Experts of a small language model: 459M tokens.
Below are experts of layer 3 (counted from 0) of a mixture-of-experts language model. Rows are named router (the router's row for the expert), gate (a neuron's input weights, with its number), up (a neuron's input weights, with its number) and show model dimensions 0-63. Each number is 200 + 30 x the weight over its row's rms, rounded and kept within 0 to 999.
After each expert's rows: a language model's description of what the expert responds to. This comes from a sample of Wikipedia text that the model never trained on.

# expert 19
router,252,235,202,148,229,209,146,244,213,184,148,171,196,230,206,212,195,211,201,191,138,190,183,255,213,244,236,221,172,212,212,220,186,193,223,256,256,197,192,186,250,191,188,172,190,238,212,240,199,204,212,198,186,241,204,176,182,245,200,230,210,233,184,217
gate2,166,189,192,176,199,166,203,174,189,233,227,133,226,188,149,240,158,196,219,224,211,183,201,207,209,217,171,222,156,191,177,156,202,192,230,173,237,160,193,156,193,158,221,256,167,213,241,159,181,153,194,235,238,208,150,224,174,229,228,176,152,167,185,200
up2,237,262,164,271,236,212,247,178,148,196,235,210,158,205,211,217,260,205,142,207,201,197,173,147,165,182,206,193,198,231,173,248,193,181,189,159,205,254,193,160,177,167,208,193,217,229,148,219,208,190,255,198,169,193,226,168,166,207,197,184,208,171,192,212
Description: The final two digits of years after 19 or 20, in dates, tables and citations, such as 1997, 2005, 1946.

# expert 0
router,229,172,158,219,182,169,175,195,245,201,186,228,198,166,157,212,170,208,234,146,187,155,208,216,210,222,217,210,213,220,184,210,205,203,168,182,210,211,197,160,223,225,187,185,228,211,179,211,172,193,216,213,168,223,173,168,217,224,200,177,184,301,206,192
gate0,186,173,195,256,132,184,197,212,235,193,177,203,209,169,174,218,191,193,259,199,225,175,181,180,245,193,146,216,195,222,154,222,179,213,147,192,226,236,236,223,233,160,199,190,208,180,200,204,214,241,221,163,243,193,241,178,181,192,198,280,194,232,224,200
up0,189,217,208,156,230,209,220,206,182,237,205,219,212,227,201,169,165,189,167,215,238,171,164,181,220,182,250,151,131,210,213,172,179,188,208,134,203,169,173,161,230,221,199,161,154,209,148,159,196,126,213,254,255,152,181,216,258,235,216,208,157,205,240,243
Description: Short vowel-bearing pieces inside names and words, often after D, R or St, such as Postd-o-ctoral, Andh-ra, p-he-C.

# expert 14
router,249,229,222,177,191,196,192,163,186,176,183,226,213,171,168,213,149,169,246,196,179,166,172,227,205,229,212,233,171,231,178,198,206,178,244,225,226,171,234,212,156,210,124,190,214,217,195,254,205,179,182,225,266,239,243,171,197,214,198,190,218,212,155,213
gate10,239,228,196,195,212,184,196,206,251,222,192,195,189,209,175,245,249,233,214,160,152,148,173,223,211,160,219,185,208,255,177,182,194,189,238,218,158,227,191,225,187,257,215,226,235,185,198,268,170,160,168,198,252,206,180,234,185,229,158,186,223,203,246,189
up10,133,255,243,220,187,213,183,201,196,215,235,194,224,225,228,204,209,156,197,209,225,202,224,224,170,251,183,181,218,172,211,152,206,234,220,216,245,259,184,252,164,244,207,226,178,197,242,229,181,243,125,219,242,184,202,191,183,254,195,254,215,209,231,172
Description: Forms of be and have (was, is, had, been, are) after a subject or which, plus the suffix -est in smallest.

# expert 11
router,238,200,152,197,178,178,169,189,189,235,146,210,198,155,156,210,153,188,164,213,167,163,124,253,242,216,220,211,228,248,165,255,182,203,239,139,200,217,223,186,234,219,155,163,249,175,201,227,217,214,206,228,235,244,196,188,190,257,212,218,188,208,202,209
gate2,188,172,214,184,211,198,208,180,235,246,183,181,239,160,161,204,180,181,231,225,228,197,227,170,222,243,176,177,219,183,162,194,203,218,174,192,237,214,202,174,199,179,209,207,198,164,188,176,243,167,196,217,192,217,206,181,178,225,146,183,181,139,155,129
up2,208,214,202,172,195,163,214,199,147,233,187,183,224,193,182,208,185,191,201,184,223,162,199,271,203,185,242,198,233,249,141,147,230,224,225,192,212,212,154,189,161,201,179,189,179,251,132,163,218,233,159,176,155,185,198,242,167,178,226,169,171,196,189,224
Description: Single lowercase letters or short pieces starting a word split into fragments after a, the or and, e.g. liquidated, lance-shaped, indoor.

# expert 20
router,188,184,213,136,209,247,155,216,201,269,153,199,198,193,151,242,181,181,202,193,222,207,191,257,224,219,195,190,181,216,225,175,209,217,184,180,224,190,199,158,159,185,183,185,208,200,222,231,209,224,233,233,181,205,178,161,168,235,163,216,181,250,175,213
gate0,206,185,192,210,212,194,148,155,265,213,197,172,228,231,206,183,201,193,209,195,222,183,254,196,203,230,236,169,214,174,212,182,279,175,216,170,243,225,257,210,167,200,114,244,172,224,165,160,250,261,191,273,198,225,195,175,216,181,199,229,242,208,185,181
up0,175,181,217,185,205,202,176,159,215,185,189,183,219,192,237,225,183,222,244,191,184,159,167,192,225,150,157,226,237,249,205,180,141,238,188,170,125,186,187,222,229,204,238,147,206,219,233,219,195,210,198,151,195,201,231,188,221,220,211,186,180,155,173,259
Description: Month names after on or in, as in "on November 16" or "in December 2002", plus stray mid-word pieces such as result, boycott.

# expert 16
router,196,241,193,208,215,190,186,192,258,221,143,201,150,148,144,241,177,229,227,180,197,217,180,247,204,223,248,209,205,208,168,208,210,190,206,176,214,238,219,207,227,160,205,194,216,261,180,245,222,224,210,207,223,208,203,206,153,282,206,181,159,228,168,225
gate2,172,197,227,183,131,194,202,207,235,173,176,229,187,177,217,182,219,213,234,175,149,213,193,225,184,199,259,189,179,131,230,190,244,239,246,173,214,152,223,216,196,163,172,238,170,210,197,194,190,162,156,177,185,223,202,185,182,195,166,182,178,131,189,138
up2,192,182,126,175,178,259,201,141,190,191,205,178,211,189,206,189,264,213,203,224,158,188,211,222,255,196,186,215,227,203,202,204,193,185,204,190,249,179,177,160,205,196,235,180,232,173,191,196,183,203,175,200,209,191,243,163,217,146,189,157,226,198,197,220
Description: Entertainment words in music and film text, such as debut, album, song, Best, film, plus ordinals like first and second.

# expert 7
router,224,204,178,192,202,237,161,219,197,216,161,234,201,232,154,222,180,166,231,152,165,177,172,204,200,263,194,213,193,214,175,259,190,208,227,237,205,206,223,154,226,186,184,176,238,192,167,194,207,174,236,213,203,186,213,164,216,210,225,190,156,209,194,223
gate0,230,237,229,201,213,200,170,226,202,231,175,219,200,236,231,144,197,231,216,228,216,216,151,206,261,206,205,203,175,156,186,259,206,190,243,184,191,252,165,247,194,176,160,207,230,228,199,137,214,155,210,193,189,180,226,230,221,187,252,156,242,226,205,240
up0,192,234,153,208,155,202,213,169,193,186,152,198,205,180,197,177,215,228,161,207,212,190,212,203,213,159,227,232,211,182,247,209,148,272,188,188,237,142,207,205,211,155,197,227,245,196,190,228,190,141,254,169,178,202,241,215,234,178,217,236,189,168,209,213
Description: Agent suffixes and titles for people's roles, such as -er, -or, -ator in Collector and Senator, plus President, member, Minister.

# expert 3
router,226,192,143,138,158,197,168,197,192,263,162,248,150,179,172,199,172,194,247,140,171,189,169,243,173,219,205,232,206,214,194,187,223,197,259,131,259,171,165,191,212,248,187,179,214,139,172,241,170,173,212,215,212,244,177,169,202,224,259,204,171,241,188,222
gate0,195,156,140,186,223,184,172,171,241,258,221,253,202,212,210,198,212,256,232,155,163,183,163,180,245,244,223,153,196,168,190,240,130,175,202,202,175,228,171,180,205,208,273,182,172,243,231,197,196,218,241,156,196,207,186,194,199,198,176,203,173,193,186,186
up0,170,253,235,172,169,217,233,145,161,181,137,162,200,195,218,194,225,210,193,199,207,202,173,158,195,151,196,224,157,149,203,204,213,201,164,213,139,212,236,205,215,153,195,195,169,202,182,211,198,186,163,236,221,182,154,173,213,198,256,186,169,191,215,229
Description: Opening parentheses and field labels in infoboxes and lists, such as Website, Species, Coordinates, and the slash between coordinate forms.

# expert 29
router,207,203,189,226,193,209,191,178,238,251,202,196,177,189,110,200,177,169,233,183,146,134,123,235,195,241,218,221,202,210,191,193,193,188,192,196,217,243,205,188,215,189,153,154,196,202,231,251,233,172,221,186,215,228,174,195,174,237,178,203,191,224,173,241
gate2,190,184,195,167,160,211,173,246,166,226,245,160,172,186,225,189,217,158,214,185,204,155,187,245,189,158,219,201,223,231,156,161,213,232,203,272,185,156,174,208,198,199,215,155,264,232,213,208,198,204,184,159,149,230,227,242,156,183,268,219,153,178,245,221
up2,235,190,258,233,218,233,230,154,215,229,180,221,240,212,200,217,177,195,171,194,195,240,226,190,192,177,211,164,213,196,248,227,176,139,181,220,167,240,181,193,139,158,171,205,214,212,214,241,173,198,239,259,234,155,166,204,184,207,213,164,181,256,260,151
Description: Final pieces of surnames and names such as z, s, ie, kins (Franz, Prinz, Ozzie, Jones) and plural endings like museums.

# expert 18
router,213,223,173,166,216,220,188,199,211,235,212,198,183,228,208,202,135,194,209,174,155,119,165,233,228,257,195,202,200,194,222,224,202,198,225,211,248,193,215,205,203,179,175,183,210,227,179,232,218,201,233,202,208,235,246,214,191,231,173,201,181,216,217,256
gate12,213,165,156,216,201,233,161,263,187,201,254,197,207,236,232,192,222,243,187,184,179,225,146,209,208,208,226,151,188,179,169,156,235,157,208,222,194,180,153,190,186,192,211,203,192,236,219,213,202,194,187,162,180,197,181,226,184,183,224,213,248,229,207,225
up12,135,172,211,220,159,210,206,175,175,209,234,185,148,174,213,213,224,240,180,209,232,193,185,197,221,194,161,205,167,212,245,230,236,164,160,141,197,192,239,184,214,211,246,253,188,246,249,217,203,196,219,206,242,165,212,192,242,253,176,195,185,185,173,221
Description: Nouns of time, amount and plurals after a, in or for, such as years, some, period, time, areas, and percent signs.

# expert 24
router,255,216,171,146,173,217,148,161,249,248,173,193,143,207,150,194,194,164,243,156,177,200,145,244,195,200,219,223,209,192,172,204,218,173,219,185,228,233,222,201,177,231,182,136,176,177,150,274,199,189,218,203,171,204,201,166,211,227,217,215,173,233,195,182
gate2,172,166,208,154,218,220,179,171,207,230,170,172,144,163,211,240,224,218,155,195,200,239,194,222,229,199,191,260,206,222,220,186,217,221,162,152,181,207,179,228,227,206,177,201,176,239,247,183,212,194,236,229,246,172,167,193,152,207,167,179,163,193,217,206
up2,223,154,179,175,225,225,176,201,174,197,250,196,189,177,220,149,218,195,284,212,147,215,259,192,223,152,244,205,220,192,183,176,152,224,215,166,177,180,185,189,225,198,180,152,233,176,153,140,217,155,194,208,232,211,208,148,203,240,232,192,151,181,155,185
Description: Line-break tokens ending table rows, headings, list items and infobox fields, such as pipe plus newline and heading closers.

# expert 4
router,225,205,189,221,205,245,185,206,229,250,173,201,167,228,187,202,153,232,196,159,190,168,105,194,189,214,201,278,226,247,210,204,250,154,249,163,260,255,241,195,227,189,144,198,205,235,221,219,193,169,221,223,247,226,195,155,206,185,196,174,201,217,223,192
gate0,220,158,258,161,164,196,149,200,230,247,191,126,237,219,208,249,233,184,185,211,214,193,204,182,160,163,221,192,228,206,189,204,228,140,235,194,185,206,229,209,256,202,215,168,167,254,212,229,160,158,214,166,201,232,213,210,242,212,201,185,238,189,183,240
up0,202,178,179,203,219,193,197,159,189,226,209,188,187,196,169,177,258,240,229,136,268,212,204,203,182,144,170,181,157,223,201,208,221,195,177,194,185,218,215,212,191,165,211,191,155,215,180,122,162,198,188,187,226,174,178,126,172,206,213,220,203,220,192,232
Description: Word pieces with c or accented vowels inside surnames and names, especially after C or Mc, such as Caccia, Giacchino, McC, JPL.

# expert 22
router,243,207,160,187,187,183,171,128,193,240,163,166,205,190,155,215,172,170,185,185,203,193,178,226,210,247,226,234,223,204,188,268,239,199,216,175,227,197,197,197,182,194,198,167,177,182,202,265,196,201,220,234,225,233,217,151,229,238,238,208,202,183,176,148
gate2,199,202,143,216,187,237,233,216,205,157,244,224,198,231,176,135,249,163,212,197,217,215,232,203,152,253,188,195,174,183,189,208,211,228,226,161,140,205,181,194,226,199,130,227,262,168,198,215,188,188,183,203,177,124,233,187,219,197,164,186,224,199,199,174
up2,151,208,202,211,217,151,188,218,182,197,236,134,217,174,200,201,212,188,225,241,166,216,161,202,187,237,208,211,207,214,233,196,187,193,196,170,183,139,198,196,196,181,211,179,190,210,198,203,248,241,178,165,205,299,190,222,206,201,195,156,169,137,144,175
Description: Standalone spaces in table cells before numbers, opening quotation marks before song titles, and == or = heading markers.

# expert 31
router,217,202,204,155,214,176,164,222,226,246,212,179,176,194,174,210,162,229,212,160,182,151,190,249,232,219,240,235,217,184,212,193,234,174,240,209,232,230,231,188,207,193,137,161,204,231,208,208,188,238,218,229,189,217,187,153,237,227,241,181,230,228,214,187
gate0,157,210,202,192,238,209,189,258,231,189,226,163,173,193,182,257,216,262,184,169,177,196,216,163,217,222,237,159,195,226,127,203,185,221,159,209,232,196,242,239,190,151,182,245,178,173,171,287,183,264,187,190,217,185,176,178,215,228,208,170,225,184,208,191
up0,164,133,179,164,207,207,196,190,150,243,244,196,236,206,193,174,206,183,169,199,187,190,203,179,202,168,206,183,269,204,208,283,208,133,244,197,215,227,180,211,181,180,219,186,207,218,174,182,186,201,227,156,258,129,187,168,234,183,173,186,205,215,187,246
Description: Short pieces like at, ot, ack, ask right after a capital letter in names and words, such as Hotel, Jason, Task.

# expert 1
router,217,208,219,172,187,182,166,225,229,216,148,227,171,264,161,209,162,134,226,175,195,199,170,211,205,232,179,195,216,216,209,198,205,178,241,173,231,195,221,195,212,214,157,160,231,197,179,240,227,170,180,218,187,208,184,136,223,223,177,206,129,256,156,194
gate2,163,230,148,214,224,207,169,219,192,171,193,232,202,240,169,170,223,164,249,221,191,150,160,235,211,209,186,187,182,173,189,183,224,207,114,188,227,208,213,187,250,214,233,199,204,247,213,214,197,180,175,204,177,246,136,160,200,211,193,164,134,217,174,207
up2,173,155,189,161,250,182,166,189,171,201,259,202,180,279,154,228,200,166,189,179,146,169,228,249,166,206,193,234,190,226,231,201,222,205,209,162,199,196,186,159,224,216,233,190,206,216,143,198,234,211,249,146,167,211,135,193,238,230,210,167,185,199,213,207
Description: Single capital letters inside acronyms and abbreviations, plus nouns for institutions and sectors, such as TOTALS, ITF, business, tax, Government.

# expert 28
router,219,184,209,221,200,214,174,194,225,205,160,243,183,227,162,258,153,178,203,180,201,171,164,248,233,261,255,206,227,204,187,216,249,208,231,231,231,169,217,142,229,185,195,133,195,206,193,209,196,179,226,147,201,290,177,164,173,223,218,176,220,232,212,223
gate0,178,190,236,183,165,195,193,157,200,209,209,170,247,224,239,212,218,188,201,195,155,150,188,226,160,209,227,225,215,190,200,254,234,202,246,186,231,229,196,116,201,178,166,159,201,206,172,225,218,200,206,152,160,237,189,181,170,207,232,268,210,196,150,207
up0,181,144,203,185,227,211,210,230,213,188,217,200,245,150,193,224,174,213,182,173,171,145,225,193,201,181,194,180,188,242,184,200,209,233,239,224,210,185,215,183,194,186,154,203,180,150,253,203,176,255,154,183,224,159,191,220,206,238,188,239,214,158,205,192
Description: Pieces like am, ag, al, aj inside names, often South Asian or foreign, such as Chatham, Zagreb, Guadalajara, Sam, Ram.

# expert 15
router,211,212,192,206,184,212,168,206,194,259,143,181,158,180,176,197,183,161,189,251,138,205,176,221,210,222,221,186,206,197,165,279,164,142,236,152,217,229,211,193,251,223,171,182,242,266,142,287,213,181,241,221,261,235,211,169,215,254,148,207,157,219,192,176
gate2,231,176,144,249,181,159,233,204,244,227,180,213,242,218,167,165,173,208,278,221,172,183,237,194,203,222,183,217,181,196,200,188,208,172,220,201,195,143,212,168,155,175,208,194,231,206,191,184,207,186,183,269,196,207,203,185,211,203,186,213,144,160,206,192
up2,159,222,197,180,171,261,174,225,198,217,185,199,230,191,192,196,229,192,138,188,173,221,164,165,166,250,226,181,207,189,184,177,212,188,209,169,182,241,197,203,233,237,194,147,185,245,213,196,147,214,177,192,204,198,177,177,177,216,205,167,217,292,187,167
Description: Single capital letters starting a word split into pieces, after a space, colon, pipe or comma, such as D-ame, U-ruguay, C-ST.

# expert 2
router,181,192,198,205,159,215,172,147,192,211,199,218,196,180,119,200,199,197,257,198,218,156,172,239,191,207,237,240,233,227,172,207,198,212,201,196,292,204,202,148,216,208,136,180,177,234,241,214,177,191,189,194,174,250,180,165,194,271,196,196,237,235,166,226
gate38,236,173,189,172,146,147,149,141,231,228,229,185,137,192,202,176,142,211,231,169,201,186,220,232,135,179,206,150,217,178,186,244,153,225,194,197,195,204,215,238,229,224,220,168,157,216,192,185,219,208,197,187,204,202,204,210,202,187,234,151,207,150,180,207
up38,232,182,170,213,198,203,217,286,242,259,145,161,250,207,221,175,196,206,206,212,231,215,195,217,183,190,188,238,205,167,159,199,144,175,207,234,207,239,209,203,231,184,197,179,167,208,214,251,200,192,154,141,183,174,202,158,217,170,175,176,262,228,127,216
Description: Mid-word pieces like l, d, ong, ld inside non-English names and words, often Nordic, German or Turkish, e.g. Herfølge, Zedong, Ceredigion.

# expert 27
router,245,167,138,190,249,218,169,214,193,245,175,217,191,226,186,216,209,175,208,190,160,178,151,271,190,220,174,215,176,208,177,269,200,207,272,207,209,218,224,225,189,207,184,188,203,178,192,216,203,178,237,178,230,226,213,186,196,249,221,192,183,208,205,222
gate2,175,196,152,200,144,226,197,201,232,220,194,160,223,199,228,222,210,239,192,185,239,204,224,244,216,188,178,186,160,147,159,224,171,266,206,188,184,180,228,245,251,221,163,189,154,207,167,259,184,182,199,205,206,234,219,181,206,174,170,154,241,209,222,189
up2,226,189,185,221,215,194,202,246,185,207,178,202,142,178,187,211,199,222,189,177,182,188,164,223,186,149,242,208,244,264,158,212,225,193,205,241,192,223,128,147,113,159,186,227,153,231,176,211,161,185,201,159,252,164,184,192,141,195,202,228,169,241,140,192
Description: Periods ending sentences, after abbreviations and initials, and as decimal points, such as Nos., K. S., 14.7.

# expert 23
router,241,202,162,160,195,168,160,192,222,235,151,227,174,180,193,205,145,181,223,234,154,184,135,231,180,250,225,217,191,265,171,254,180,221,227,207,224,201,272,188,200,201,172,189,234,254,190,207,201,213,196,242,216,242,186,178,166,230,197,213,205,209,242,163
gate2,213,207,174,202,177,130,194,185,129,179,222,223,182,169,210,255,176,221,244,186,186,160,181,192,199,187,230,199,199,205,234,265,228,235,255,212,163,155,213,217,221,198,217,218,217,182,188,219,182,198,203,207,189,186,173,178,208,171,140,191,191,187,216,202
up2,241,174,242,194,192,227,151,173,182,230,186,223,186,215,192,171,205,163,158,202,217,254,176,190,206,215,178,202,187,182,183,161,194,174,186,202,184,171,157,202,209,192,142,140,195,210,230,175,170,195,157,226,230,191,227,261,168,231,254,192,195,185,224,221
Description: The infinitive to after verbs like chose not or refuses, and adjectives after determiners such as other, new, former, major.

# expert 25
router,194,172,163,155,177,217,165,164,230,202,170,181,184,164,177,220,181,205,241,205,167,158,170,227,173,202,227,261,227,230,194,189,222,196,258,164,226,219,239,203,232,181,173,170,217,215,178,207,187,217,213,198,185,216,212,132,198,177,217,192,237,245,123,195
gate0,198,169,229,169,209,205,186,219,206,223,161,220,175,159,205,263,199,250,201,253,170,188,258,177,201,190,218,209,220,255,147,232,160,200,237,213,165,194,235,199,201,219,252,190,134,222,207,185,177,227,194,239,226,175,177,189,239,213,208,185,211,153,161,199
up0,216,279,158,145,206,231,184,245,161,147,191,184,200,221,198,164,202,193,170,226,156,216,198,211,205,163,214,197,199,180,211,181,194,203,181,184,147,206,193,202,203,203,214,153,215,228,180,252,213,194,163,177,204,156,173,216,219,209,207,266,184,183,153,214
Description: Second pieces of foreign or place names after an initial capital, plus La, ex, uns, such as Luxembourg, Llandysul, unsure.

# expert 30
router,253,248,176,204,221,228,194,175,189,228,135,175,184,223,176,219,188,153,217,223,172,183,149,221,184,234,233,233,207,219,187,203,178,223,180,261,210,203,251,160,210,182,186,160,212,164,197,186,174,216,254,158,210,223,201,165,166,205,224,217,169,215,235,173
gate2,174,206,199,192,221,223,193,186,138,157,206,173,210,199,179,229,217,143,218,227,215,192,228,211,224,209,225,161,191,208,184,269,162,215,219,203,146,212,219,172,188,159,105,181,186,205,235,226,171,225,185,225,189,208,219,176,154,261,219,235,235,209,165,192
up2,182,276,205,180,132,243,192,198,175,210,232,158,260,223,177,227,190,92,192,214,235,170,163,222,250,216,177,183,220,161,193,213,192,211,223,201,165,227,202,206,190,196,234,263,199,196,272,223,188,205,212,191,201,196,220,190,182,208,230,182,223,244,153,200
Description: Verb endings -ed, -ated, -ized and particles out, up, over, off after was, were or he, as in postponed, turns over.

# expert 5
router,273,211,188,169,212,204,188,189,258,236,176,177,205,213,147,185,192,141,240,159,172,170,150,254,207,227,222,189,207,244,212,216,214,208,213,199,271,230,205,216,222,197,200,150,178,253,211,225,239,216,209,181,204,223,191,157,202,251,213,216,154,225,171,225
gate0,232,241,196,228,187,212,214,153,210,226,148,185,175,207,136,205,179,238,228,211,205,191,202,253,152,263,227,239,201,218,202,192,137,175,153,204,178,207,180,227,203,199,187,212,224,168,203,192,198,204,218,206,247,137,200,175,180,206,177,152,192,176,254,212
up0,259,189,239,197,202,196,243,163,203,221,158,214,234,205,173,173,201,208,219,228,142,215,157,212,210,140,184,233,198,139,206,185,182,225,127,192,194,183,223,256,201,205,178,196,226,197,176,258,207,177,213,188,206,202,229,212,219,221,198,168,161,158,241,250
Description: Geographic and national name words such as United States, South Australia, British Columbia, New World, often the second word of a pair.

# expert 12
router,261,187,185,191,208,229,167,179,207,229,197,197,200,207,169,248,227,187,208,156,148,202,138,230,190,273,239,233,179,236,249,254,236,187,229,212,246,201,201,217,221,217,102,150,220,196,162,196,194,214,214,198,183,217,211,194,175,224,218,182,158,194,216,208
gate12,187,206,203,176,219,228,261,229,233,219,222,183,220,183,254,192,240,245,198,238,196,214,213,236,165,225,207,161,219,241,221,174,195,180,165,196,145,124,214,199,211,229,232,184,251,167,177,187,201,167,237,188,188,219,212,203,181,161,192,216,176,199,185,160
up12,191,230,195,264,164,237,185,134,168,220,259,195,186,242,204,255,188,173,211,190,216,190,208,171,243,182,228,221,185,199,161,227,204,219,240,181,253,233,234,238,239,153,135,206,135,155,204,284,194,220,210,223,208,180,220,184,219,237,223,166,146,215,254,251
Description: Commas in running prose, after years, names or clauses, usually before and, which, but, or a place name.

# expert 26
router,283,168,175,146,178,219,165,182,191,254,152,154,196,223,175,210,120,217,192,163,193,171,155,199,203,242,218,227,182,206,199,201,170,166,208,214,255,237,224,190,187,226,185,207,218,208,216,235,210,176,243,212,229,222,227,198,174,217,235,195,221,231,204,188
gate0,211,181,224,188,182,263,169,222,196,214,199,196,194,216,204,201,186,206,192,169,243,179,245,202,240,272,180,202,183,179,134,174,218,171,187,198,236,200,163,177,175,161,197,171,218,168,221,201,192,207,201,154,209,177,229,188,210,169,269,253,212,232,182,175
up0,234,238,266,212,202,229,218,221,227,176,209,184,189,192,180,208,143,222,221,163,243,168,269,217,230,266,160,202,178,209,166,208,208,176,181,206,227,206,200,171,175,169,156,193,223,200,238,214,221,214,186,147,205,225,193,202,197,192,247,219,239,242,206,182
Description: Row-opening table pipes and words starting clauses, such as after, when, where, since, that, In, often after a comma or period.

# expert 10
router,251,193,177,193,189,188,149,159,222,243,199,172,204,198,190,192,205,190,216,228,169,223,197,246,245,211,168,237,172,218,197,215,172,211,242,265,195,168,228,161,229,250,173,177,268,213,154,215,167,178,221,192,154,214,155,179,227,259,201,210,183,212,224,201
gate0,208,160,173,178,205,207,110,191,222,160,237,218,163,158,179,160,222,199,248,205,197,155,197,185,203,213,254,172,206,191,184,164,148,150,207,247,143,209,176,163,198,175,209,190,261,209,183,157,234,180,254,150,177,185,219,185,180,156,168,188,220,204,213,181
up0,218,204,177,212,168,145,137,179,199,220,253,211,205,169,208,186,222,201,226,191,177,138,162,186,233,226,269,185,243,207,251,206,206,216,211,191,248,194,237,202,208,190,180,238,170,197,229,184,221,169,215,109,189,205,256,171,194,165,203,187,156,232,184,165
Description: Verb stems and word-internal or ending pieces of ordinary English words, such as deliver, require, acqu-is-ition, withd-raw-ing, compar-able.

# expert 21
router,230,218,172,199,228,186,197,115,177,288,200,207,172,207,155,222,171,205,199,224,177,196,141,273,192,214,214,247,181,207,182,255,181,217,187,207,234,180,220,155,184,168,189,161,232,219,194,233,226,182,228,217,205,216,189,182,220,224,229,176,187,197,176,190
gate2,225,195,220,239,203,170,229,201,149,216,203,161,158,150,140,215,193,134,177,232,199,241,271,230,217,193,145,242,199,210,160,200,208,133,229,187,270,183,223,237,198,152,194,221,191,205,182,200,185,185,150,159,165,202,191,178,212,246,192,234,202,198,190,184
up2,176,173,186,139,202,220,209,211,208,206,220,204,211,264,214,192,228,232,201,150,224,165,215,200,204,220,209,181,217,171,254,160,212,260,206,231,138,182,189,205,242,210,202,155,193,144,179,146,188,243,198,179,237,215,216,244,233,155,206,199,215,200,201,178
Description: Prepositions linking a noun or verb to its object, mostly of, in, on, for, as in source of, University of, opened on.

# expert 8
router,206,178,138,213,199,219,188,166,245,264,189,206,209,153,193,190,180,138,177,209,195,197,183,216,208,217,240,223,204,218,230,226,200,193,231,204,252,199,225,169,197,232,208,139,183,264,199,259,188,168,206,200,175,260,207,140,195,225,189,212,173,206,203,185
gate12,208,185,201,182,146,160,172,205,171,157,245,160,176,187,188,248,163,174,166,217,245,178,200,218,181,178,127,243,224,167,256,204,205,238,158,203,182,243,202,182,241,164,162,196,237,180,261,191,172,246,198,229,137,165,198,185,200,182,173,238,232,170,211,222
up12,190,175,236,182,188,170,200,174,169,216,175,141,198,220,255,224,162,183,206,201,192,126,229,195,192,219,173,218,196,184,276,210,214,200,173,199,203,265,181,177,220,207,209,253,215,221,230,169,216,184,197,213,226,169,166,210,215,189,206,240,234,181,151,222
Description: Bare space tokens in tables and lists, mostly empty cells after | or the space before figures, e.g. "| |", "2009–10: 30".

# expert 13
router,229,194,166,184,167,193,164,196,230,202,217,203,159,219,158,250,192,189,194,194,220,175,178,217,213,249,216,208,167,239,175,229,211,174,236,236,276,174,190,174,202,180,200,153,216,239,228,249,183,213,238,201,203,222,196,178,159,227,248,211,163,237,185,232
gate2,212,181,171,186,167,211,152,271,211,206,201,161,211,177,203,189,200,194,184,225,164,225,217,213,186,197,210,197,207,166,201,170,172,211,167,219,220,288,231,198,181,152,201,214,271,208,172,148,219,206,214,233,174,241,153,185,202,188,217,159,171,226,212,225
up2,160,248,202,228,210,227,239,115,194,222,169,188,249,231,216,206,211,175,205,147,219,167,167,195,195,218,157,212,229,237,225,211,223,181,217,173,183,135,217,175,212,241,174,142,153,213,217,238,204,214,220,173,216,197,245,168,215,214,208,220,218,155,185,192
Description: The century part of years, such as 20, 19, 18, and the letter h inside names like Kaushik and Subhadra.